From a checkpoint of a small mixture-of-experts model trained on Wikipedia: width 256.
Below are experts of layer 7 (counted from 0) of a mixture-of-experts language model. Rows are named gate (a neuron's input weights, with its number), up (a neuron's input weights, with its number) and show model dimensions 0-255. Each number is 128 + 32 x the weight over its row's rms, rounded and kept within 0 to 255. Numbers have three digits each.
Before each expert's rows: a language model's description of what the expert responds to. This comes from a sample of Wikipedia text that the model never trained on.

# expert 9
It responds to: Capital initials, name starts
gate4:105067104171061137139075149092217146130133160081091135126107095097168132140127112149153167150176096124112156160113139172153095119119062079129114118099129142125109131147116135128087133124144140131118133123109102077094130109086115096139128145126071102138064091131129158140192084135135086113189129155142136096162128155085119199146139122176145128175096041111137149093138148129196183132095124101057095125122128067124218137151149200143126119173098102125154137096122108164127150145097115174156056155153173082134137140049105165097111101135101154148123137030104136166147101158161075119115184131101157126071123113124164132111178153099115128134150161091156120100154110161119122143096199144156145089162122132103071093145119081181088107135168139103194172123158118108134117148096196
up4:163139186119100112154128116170068165155101125122120087140099139134173137124168106164078177177137113112106190118107111142147163138205168180102209154108123166118154154163110112078076140111159173103107105095186172140199142172150185117112159104118098074152107145162158196141157117138143147134111114168072138110163162135140129068179145139136111075072145144091140121119142116124131119141186116182126088161133078115123093092108094117073173121081154160147109142141081145133123112133082177128105160133134096130109138127189121115124085142148105114122090187117184074087113085127169128239103153154089136111162170106096168104130132178145122136100182161121125127167160151195182103150116125164146123134083108182168159087062108155101133141104087124068145109133140127133061130098165132

# expert 19
It responds to: Ordinals and subject pronouns
gate0:031162106145064083128085145129152078120160124153102128170166173127120162118122138097097155103125092156098147150167096185136163090163099138158151114114132082143141099178095138173194139169083135101119150167118066095093105132211117133145068153099197087119125142088116113111123043164172145105171160156119123141129155159129142119157066118181102115170111100149091161125185114123089124184126118109114127131103089146095150128159172081098138130080095095159098070123113120165178151124156191147148120095175129102168173166112099191163127173192166116106130113141137131148131118114151167118104128120102102133124170169133127157114128078180093180145103090114125163142152083122125167108103150152096110100127144149121100147135127148119091044160122092056120163080129124101164204153207111
up0:152094068113149120097181140066149100119163164150143157187145142090166115119137087119155119138210089200133085154154142157118139143080125124138143101141113162144074133176141098077116158111148163115116094080148105140142144082178156136149156128188131153123073140164081078107115105159164169103065134156179154112136095175101121110069150109120155132113158179108165180056159178156214192137086154078091159120106131140143098111100122064121144113138129146118069121111135149140153140118135141178146137135121114085094142097125084081163118126092119104168126117094125127099129163125098162095131101101145101176149117122102127148149100153113145167107169143091095147155131067161120182094129091120105143164153108160101152161231136159099141180010066120112112094182156158120114122164092144

# expert 5
It responds to: Institution name heads
gate0:164107118116117110187104150088147119116182147119158138174084125105085091113154085121103129125155151115123114135115122137115218066123134104099112176140134123168127146150113183100119144139094136171118130108093189083112081097130116154139148153144120149151115145140134121156105129095109156085086110096123127092152175121098143158127196155075136142093110093069148110111091142097192204091110129084099123097133153105138178130124197139093065058138196131127120117172081096107139175140178081110015131135124162175092183141129111101159151096134104149148149106106138055183108106079137089123134112098160118158128078089209128107152143104116118142152103111159146111169096156059182176131175099164113113104161162156146112079110158126144173096158173158145136177108099120154158193181153182
up0:134139126155151092115113049103179145146117174117091110095100114139128146163045064143159117140095114144121116122149144115088116161112160135084155158088156146113151121125081117191134111166164150091087126091126162133109135161096147119129183141121160120141120119120113138090134114129123127137138118109152206090098134104083118099124167129166142137094115185100059141108157069150172173097180204186128123129096120115092151117122183149064162131107181102096083162180080154129131131199135108101150124158120155123148127164108107112153105081120119024107107096088169068128149149108143151145099167188141194045131161183135199123140228123135114144127121131145053106143115132141194185147157092106101084137132136134142140099110172144166130160138169096149112127163100090133108102150184181

# expert 28
It responds to: Linking prepositions
gate9:155088081108129131136131158138106113181117074059165101148123116087140156134091100121159146091126096144097091107144114151088155166108058053116140132128087155156149092107132159108096126122091086180114148160142143096171148154098146173157116125169104161137089111062169108113159124137107089159145138135141133087117182134091134117096104110113099082073118094120124100138125167166171158130136135157119127121160114152159093165154127075063156171131111165155171104141111138170124113139129159142095126085158145184119156168076137155142170171145107079112138143159093055163179100040073153156146171212155153143148156176183091099172107147100140103147173147184126162156166140110169053170110117159147145136107117086100144105134109172076076134096217191136128171115179116078101141077117160
up9:098127172194099123113139121137111137120093128126109079053108067130099111131101205086089156117145210181125179185162139164115108156138167108169110113177177150097111140108133124134186136102147097128084118175118142118142147096121084164094106117128187103169119119183067165115063152139141129090129104072104127157094174131157112185186124098160102131096109148175089148182094122130066096147127134090124119108120092147118163089190091129125153136142137189166160059174135142139107114134144169102089142075165122120095085078094170026072120193102139120094116130144164125114140150091157113159152103131166160125097111147079120152098142129112128139130131135097133098095179160098191157146095105106114138091115121156214108101104142102083185127110112139196099141154185128167144128137116157

# expert 12
It responds to: Table statistics numbers
gate2:128185148184167163120151140154129092132159127165106107148176109143130094098169127133178165047121182081138083168128081141178165108119149108089169117201120115162153122150131152157123081091075151121055130115118154120132134155122156172064145150138073118181080165143128121145110110190124148182138126117174190160111141131141121191121116062171059109136116163113121147149135108138115170099173138117125115124127058086112132077167156157179093108116137133148055050138106209088115089128206135128092130083229180145150108148138126138118125112129141151111130117183083144111091143183149154132135074121105121168142092097122125146093111133121150090110155124127138129168104153117127080129145086062111148102105166116105172107132111139099127149167149137083079074166124102096120056160148156
up2:133120144124108179153133122155106102179167117096119159156085133128120153159144101160163117120099162080128090105160169098098119148152115109131067060106131074132146131104128143113147149098169099149176130089146091117135160121195116139107138184120144155117169144113161102173167127155120123171094093168184046139163143160107119136132123102126105125167149166124136112086113128108162112126168129143167159130204083105116173146075116099140100101138115133153161161138094134119179140124145191146116125198106123102065131174142134107140064127188158142163176138101191111183135154120116162145041131124128132129082148171128167167074141149108104086100119076142116056077200136151072149143156145105103141147116103135111083099087121087105074072157139107054084125050169140112159109181025140

# expert 31
It responds to: Capital-letter abbreviation pieces
gate4:056134133147162094141125162093158119122120155131123125112142106103126140177073114096096091118150140093136086162156158134094182085096106123147115136090126163152079138115071137190085082125151156086122150082141124072129170117132131185201187124117130096116107157117144129084168070078129115124127071183115144136101184152148130110194103182191152146099189150160172130179141109133119085146159105164119162140115108135153118088107186089142092123157080123138137101190147104104137134150139122109155172162123106095086117118124159133122141161078152167181205120179132068123111114134158088168149113113107088116182083118165110096125231047180095106134082174142114112130192149134125124124175107169063153152166084154164175104131163123123080123149131134147058079110096118154136111155123123
up4:113138102102108145133163131171150066172078125142143149156164092163096140150069177083140152128107154058145134128118106077143139126111120175142112122091136096119092104151168183121083179090091140108078161162162105132109125102145089066132176105083170086134153122145177140090157101169118149143150137130162106112126098153132146086079085052091123163118128109116128094127138139118174175110089152107186108139099123101070106049206111122133202115114159186068151209124161155132166093109097110145127130168146134110097097135082160114149099152080118166110146104117124133127134175113155135106098054129129146107113172214166070107148126112136155133085121179090110175187163149109127181115113168106154068171128172164152138092111079170078128099141105111148085111097080136121154118077118068

# expert 3
It responds to: Word-initial letter pieces
gate1:109128065093090093108135128134158123048161122117126170134117120113119110127125094073171140138098134112112144168121154141134155099139111176092152118041091160098113154171139119074120159147125116140104071078073155105121182111118172096149160120170168150115121153128121176161147146090071139100185108104104115118158102137055151097105115157128155106114129106151157093120141134063089142148142118117142104112114167180153160188130151122115127136089112054160175149225124139096135039130124120108124125097139132126144155163142112178125129125119187142149126141124117162081109062209113095094143117122126115102090078161127122163070083130119102093129172092132202065173070062169123113125109177110126173140112159131115132156094166114118136131086126089134224102130191042104176135155124119
up1:102133172100156154169117166127071114176134090143165135193101158106193086154151135153141137105128106166084162074135111157155134107127029082144094099109136132095128130103079153135127155112133086194101118112161116096113139097145077078189152129161162119102138234101147090171108128156103102143162105139166116118119164119180152122155165124183148152147126111153103089136099123148121108157158082051066116109029097171157089108132113086120051144083079097098139084131145192121107153083113159133174072125098158172111149142172101100130105164144122134213103150115116120150113117149130066132176143125163105099159080138083142128098095138196152121156116116150123149130106117173115118153210165160091080139118164115108119128143088155140121141104146125092139125168133167144116050142108117

# expert 32
It responds to: Passive and copular verbs
gate0:070097106179100128169183120083091154159177158100089141103098139114134081188094069069158159090120148096112175126116084132121173070149094114167099153135096179156164126136167117093147113159080084109106107170203112129196146144105128151172146066103094076142118141147067058145164104169105140153129103145128161135163148125121076110130093139163145140138074125141166090084112173121160165115105123130071091140124100125128153087096172142155140123164091111080100151080104085116129143104174080113137158070111124121139174148119183131038106091122133116152099145080184063119179164144113115134152138163113128126111166112162069086042155045151181128136134087126117150137142130165134130162098116104062186096144114142123118101066145101127091111098123149157137093120144101148097122133094131
up0:112126142129174095130179128148133148135130143109163105112138131141199162155093110091107151206118142103178136123128060130128141118127067060081120187164140146122108135154140123130167133140117115156162177157114115178124181149172105166184108116157136109132095138113084105063163145163090111154136139066146159162078151066123169112106115113101172090146059165154093082134161126119164090068073148119111129134176132127108170075098144177086210091072092090146102145133083116156094106134101115089114158121103178108151113112086161140126123079060111126158100165149150145118122101158131143152159172107139098109083085104138156121049157150106149135127118092160195188175127085148118070146151193131128108122138173145151171079114119137167149113187099148103104140166195113090125203099114087

# expert 10
It responds to: Opening brackets
gate1:133047121098145134144156169113168146177142115070077191115099124116165129103067108102095159205132189123150107139105115140169147128170113061159210146117103165105116165144140093111144137115140152121096087191045163136123138165058116123147129124117137147168155129080175149120163153080156127068179130099123105124131147132100111139148108160122134175107087129114118102113124074144177176064146100107114147094153076124160119102114106086115127138100133126144143125105127140123134160076127106116134184136112101151187145133098121155124119138122158203143140141188128163073099169092103140082107140113114141129153155082136160134159170101126146136110112158098182109223169093107101190084158206142115096057151124140170082141064152117148125119093122165156076187114136187071095081125094122
up1:199110109137075144112156085124092061110160133126136128093133116141169123126137151096066115125088156194148107136125161094159144079113163110098161112111104154122146111096084116105191141120106158098139103119126131147118072141105144108109140108173161231158118175111097175080132137097100189119142065146181113132148109135098111126136148146160163127094149138110162148189183095202124150127145113111142080093101147170122108160117121130129090184113112190161129172102150182144121188083070129052134189097086090143161127194145174158089131162086074192156151109098168178164144165144131126094131146139202157109145127136113149145091103107137135121145149146109172124231140168122145164113140102138082081100132066150064071165107137096142139176110177139120133142079149143149099144144107129

# expert 33
It responds to: Place and time prepositions
gate9:092098145123104157081116103121153164174157032114187135180174097118140099160120069092120132160073162129098107063097099156185093145122084096111138106157095151135155103148073119105153126105153198162117145086091129106152092087145143138098125123129165169141145159154095155077126118113181083111170132154076147151174127167153087138135151113102119096106133124098137107087117111103132097065149173066083124163141163111131108111103092077059096082176133124119142097145111091110145144101178133182114118173141160141157134140119148160079149145150141090134156111095124165125137076084198139105134098135094047087184091068099137116118089114101073133155167060178164175099154099107130097155117139146115105078128075157129139121217142138116124139106102073165188116117127135157093092146142063
up9:095139131140137130169103131134126175206155187093106118079081159111141090187158140150178116086094123167139162153147104120161122121132079120159097150063154081139156150155082176135116116110117124099119139067152169126132165104125136069095168147114128104092109028132163136125109138131140144125146113183118092158075100096046113095120135144091159085137083083134207098173136126133081182115077091139106140209095218087169099147128127107096157109171129112123164122134072129130130122181125075107181165082119079081111131116105095147080058165124128133088127123066101055120129096095174155149143130118117164138107125108167142163145106143121103162125179157130071110142118135091116131100155145166127110124128205127122092158127151126154148157135139096138080111197175123200137160153144118

# expert 39
It responds to: Pipes after row numbers
gate1:075126178153112169158134132080162138129104102121150122160150102104036196110127051151105125110127128108176089146186094093085085142177114155110110114142081134142120125171130134166126124124090123109088140117100102157127128104113115067123096180102081130143069165086130113146110153119097079091113149125164116210120131125067211108117147127144127148140131146079107123128180133128151104093074085087148142082111117129120134182200157092098139223180162221133110148128104129098088122126146123209118115072122132116175104110087141146131100090061171142165127140097186132118146185094115126138153123140141111174121154099122163108057118111148076100088189118109164108132120118177102109153128161064139145082161118104073161121132157118117145113075117142095168080150151128132179114120185110
up1:110102147134098121132218135156109143169139123069089202136109093136108108182105124109141092098099146141142113146201122084083062177143112185109130121082087049106137121124162128111139081142114140105088133137101147120156122169144129153180138080141123130142119126127121156156116097112093143199111136185154140172087156137180147098153135102144083064132144137114105121077153153162111111109118150135147128100178083072107055138155117126086068116161184132159087172140096092147055150103216176216158108137116151113114123145125132063067110134137130150080097145151117073106115121075148123126132143168075115128111134172124099060100096097125132139147152104065156154095120075160097065115136083141168153109107102107099076162156108114127126156111155143137089119123119158086077180136196160

# expert 16
It responds to: Infobox field labels
gate4:140136113155165159182163150091123153103125151096116162197161067137080078090106183156138113010179144114088094141101095114142112155117095160159143107120136159123090108162142143101169074058139126127158177087101152153139163131101172112119198134143094105212178147109127184094166140114133101117109180138127134149161122152168183085173136163168090165185177099103137169177150173141131093132125113104170134209130156166145129126140157079128096145111109143174159093143117148140125063103117129035176100118134193116129139144115121136098089153140130181074177132135170152153087109130181109158065125121094178129104174117138132195099146111129135157133086117156104089155102096156154107122143139183097159141101140161172135132127121185131127096159112105098114111118135105122151203133153113
up4:095152102137099109044140111125067130191078121110123152144108142178109148153130101134136123102125072150141122184094072107057092134104127114198117123088110131191133097117107131147134116136061157132143130129130129168095118129089081133120155144086121140067146063181119087115153145123169056093138121190147102132126097117135126123089073092099171135139150092127120119096167089145112169124171152089159125148163117120101148132163053142147184131148132111108124119177150083143139135106068109139100144138163171114199102095166139175150086157112179140148139117083120146117146173141172150139148130089126151142119152136089129101126084078084108055138146130121154205143166137081193134104111124116192120087104118230105122195137162102103089108152117092155060201106101142111088108082070149

# expert 30
It responds to: Word-initial verb pieces
gate1:144112174186106058131157131155127099070120128123093152112051119086152178180120139056110157082169157130079171110160154094145145116133112082084084162133094106102092097171133113129114088151145124150178159128119136134121140164186131107145192096133112106101169126193113197092149144102127094083071074153143093128132059148118155160110148153122182089145131121103096113158155129099156120095105103157108096116105187119172120110118122101090164151236116179145149120097158103130152182098201201195167208102179108160105103063131158174126166140119143168134115168147175121187147149151103169070162112074082144150137108168098114123099140106134114100093148163127110143098097080168132113072131131134113100133127084138142155121125164107110153117123093176112140086102142133135156159104120136
up1:156124137129127085076133076143158175127116079158106065077126089160113130120091208115140163123198109148151110133098161070128104117107131139097153140099136128162114165128157129197142162166076196176095180097110118169111111149148027093073084104145095102140127067069185099121152114114139128114127168137077104130194105114138132130123088105110123161054099130135150129151108097124176113129125116123120119128125174135103167114120128145129082131069108121129132191153128080169072063157079113128102113101109137096092110123131114196153176112083144130151103153173103152062126162155104098175172164050129122099123215108116119082128160097152126157143161153134172067073111154127132059147134104093138112071115141126125154098132127081131103108104105136127134083088113081084113115117123059

# expert 23
It responds to: Row-start table pipes
gate4:150093186116141113121140143145143104103131100149178104189147096141120091132088142153160098191101155111168165092151179138114168161147172116138098110106104132070037101103133113156148137142100139083184096097092120137134062135110119116113173136098193126101078174102119122121083085156161155099085172130187146139134156163133095112076176154135203160142099148102109123115164160134073151117176126139135117175119086063119073091166135133125175147089157133095155138178196149117175127073184104126091127139111130168106170145145110131132091126123108114185106118146117047191149121135143133168105106153118124150099121098132081167122107057116092087140140127157161107147201135060141059136115142125133115114141117210165071081145115094139095142133091206102166155091110152121161123156113073
up4:104119119117150114139180137090090151140133154140167210171068129159129161138131102146153115141076153122100103130146068118106140179212120090108148107107067115140101088092114116103167120138164138112142108141109203115131136169122154079125109102127127099142087092106086061126117072160079160132108132143140038134136163134106053095128126104120153083138114130096175191141101139142128138113079160145155132111171117164142143107146186188101181128134052167114110120123126151066113145061106129066118134126118116082133091110113116140082105099140154194090198106170192144170157132142133188120140177133117086076095129140161170163136128143105086068133103133094130122165139127154167089145121177131142143176162129135132185097131152051142083130177119100217122133097141124189106160115169094

# expert 8
It responds to: Mid-word pieces, distributive words
gate1:163079124114112094079145089084140100070085105090137153145153120089109095134122100106131107106191069147149128116145092167166080129128136122123128079141156133174035141121082062035127165080132148099141147135188147167143133124101192168127145091140140154147170102121114146162117130100107132108152182115170115162137117123110141164139155131162166122099059136103077182182183127093068140172153111129151120077130103192122172121153129122182123140117119132161116135083174083143119123131103101127129088125163110135139176144095126119176112187179128162166111164102160091171086142147145160054137129158168083158104148174081172124175082161122123138118126032084140159137098128210147107155171139092099105147104132148131109059108129175103136131133086119144122098131145201113141063171123129
up1:109146148124153097131165092106095119134101105116147163089125120121159142112103101140070121184149164113071105035166183097142183112136194095110166167128067127117116149110055181086117112159106091144143139123133123197093075119138089176079135074157122118142167135098110091138132116119104157080122119083218182083159127128105160137097151141099151145100102135066083134146161128120167158146084165106113182110137091145122210095163111158165088089172129102116119121135178078091133097116123192177110111118149170153200149059163133197131088121117121191145158137111089147136126111143118108056134120145134094129123108102120167118092137149143121100183123087158147153110152120158156106086186199130136086120092122181131111111150150152111151086160183142188161141118136187082127155132130127

# expert 24
It responds to: Scientific name fragments
gate0:136149107151161136109115141136105053109123166116097108119123121143120091124133176180061142131150098141113096160131109176107091125109163128069164193146174153068144110093120164125135156097118160151147124112121151111134076158171104148158136145117104115094124171150148101133137118126139111116151116084152118078115111117114211089122141199074093155161085182118148160068155114135134124075126114102176136098059146119145136107117099120134125117134117118096135105109056111075090090145114113151168109117190065103081113173103074126134158113146137126136105110105111098074090110154152152110143155173164076115205117119095151090184123152188063095104121153104097213134096117054180135128166115162136115199171083145085156097172119137138136060108136045177137109136155207174162123110095085
up0:084210115104125148138167105140159120103113106048186153099140107126111155118105087114133139194135112165196145210147132168098145201186083151135123070098147126121204138140104128115092149151140147155139115122158120134147114110135116163163125148148114160080147099182161109127048115157182183119127127109146083138110156048167193162111157136065119127104122125138090119132072145195144110153114063101088073180145137154188141094193106123146118163116136085169122100138106061098154091103147079059140142109129183080114161122147097043137115158140144129121092113159154109085156155103130086112117106081115131110097150074135127109185127120141134149075101130150135124146155126151141163151131083159178112136080155146166132126137134094096216139156113166127151076159137144084116113134141123

# expert 0
It responds to: Digits inside numbers
gate0:175167149160170114094172119094179100113148131093120175206161104196127154137125131195151127125122160106155144145132096152148088113093059132129168170113098145122126130105097106122155137129198052173080142168144137137163126148193132213080216126092077156137091130114110108157124171183169158093125166177129086141088137134158167095159125119128138145069161141160115117074189119175123119233117139134132124097191151128098129135106115091133169135089152096130180118152136087117132155156088105130133065131158123164130113129126107091125141166130163143111137150188183117135116113106118109130143151155104139172152128097125110190154113145097131104092144095172157148127163089121189147130147141148148164114106107246127197110122124115058161132173101163149094133095107116112156163174116156
up0:195087106124169088120164088077116128104181150113155110147150142145116105115088102077124191103054116148085120085109112096192113138124139132086111074157150168157112101121127071194116156156174139106176106160151111110151150104140093117162118109108121118126134144147111149151157143129162164093150145157126143179190098174133118124120092150143127134126170126112062147140178118137189122118102087108187159137174103132095180174128095124121053113126161097100124128153137124159093169164142183145145180124127121142066156089119129125134095147147134187044152147134195148117103144163140140122160117161139147158123168140140128089144101161125101126137137082148096065104195099122095055095197124134115087152114124183119164173094183156111103157166168170091089128031169085152141137222135162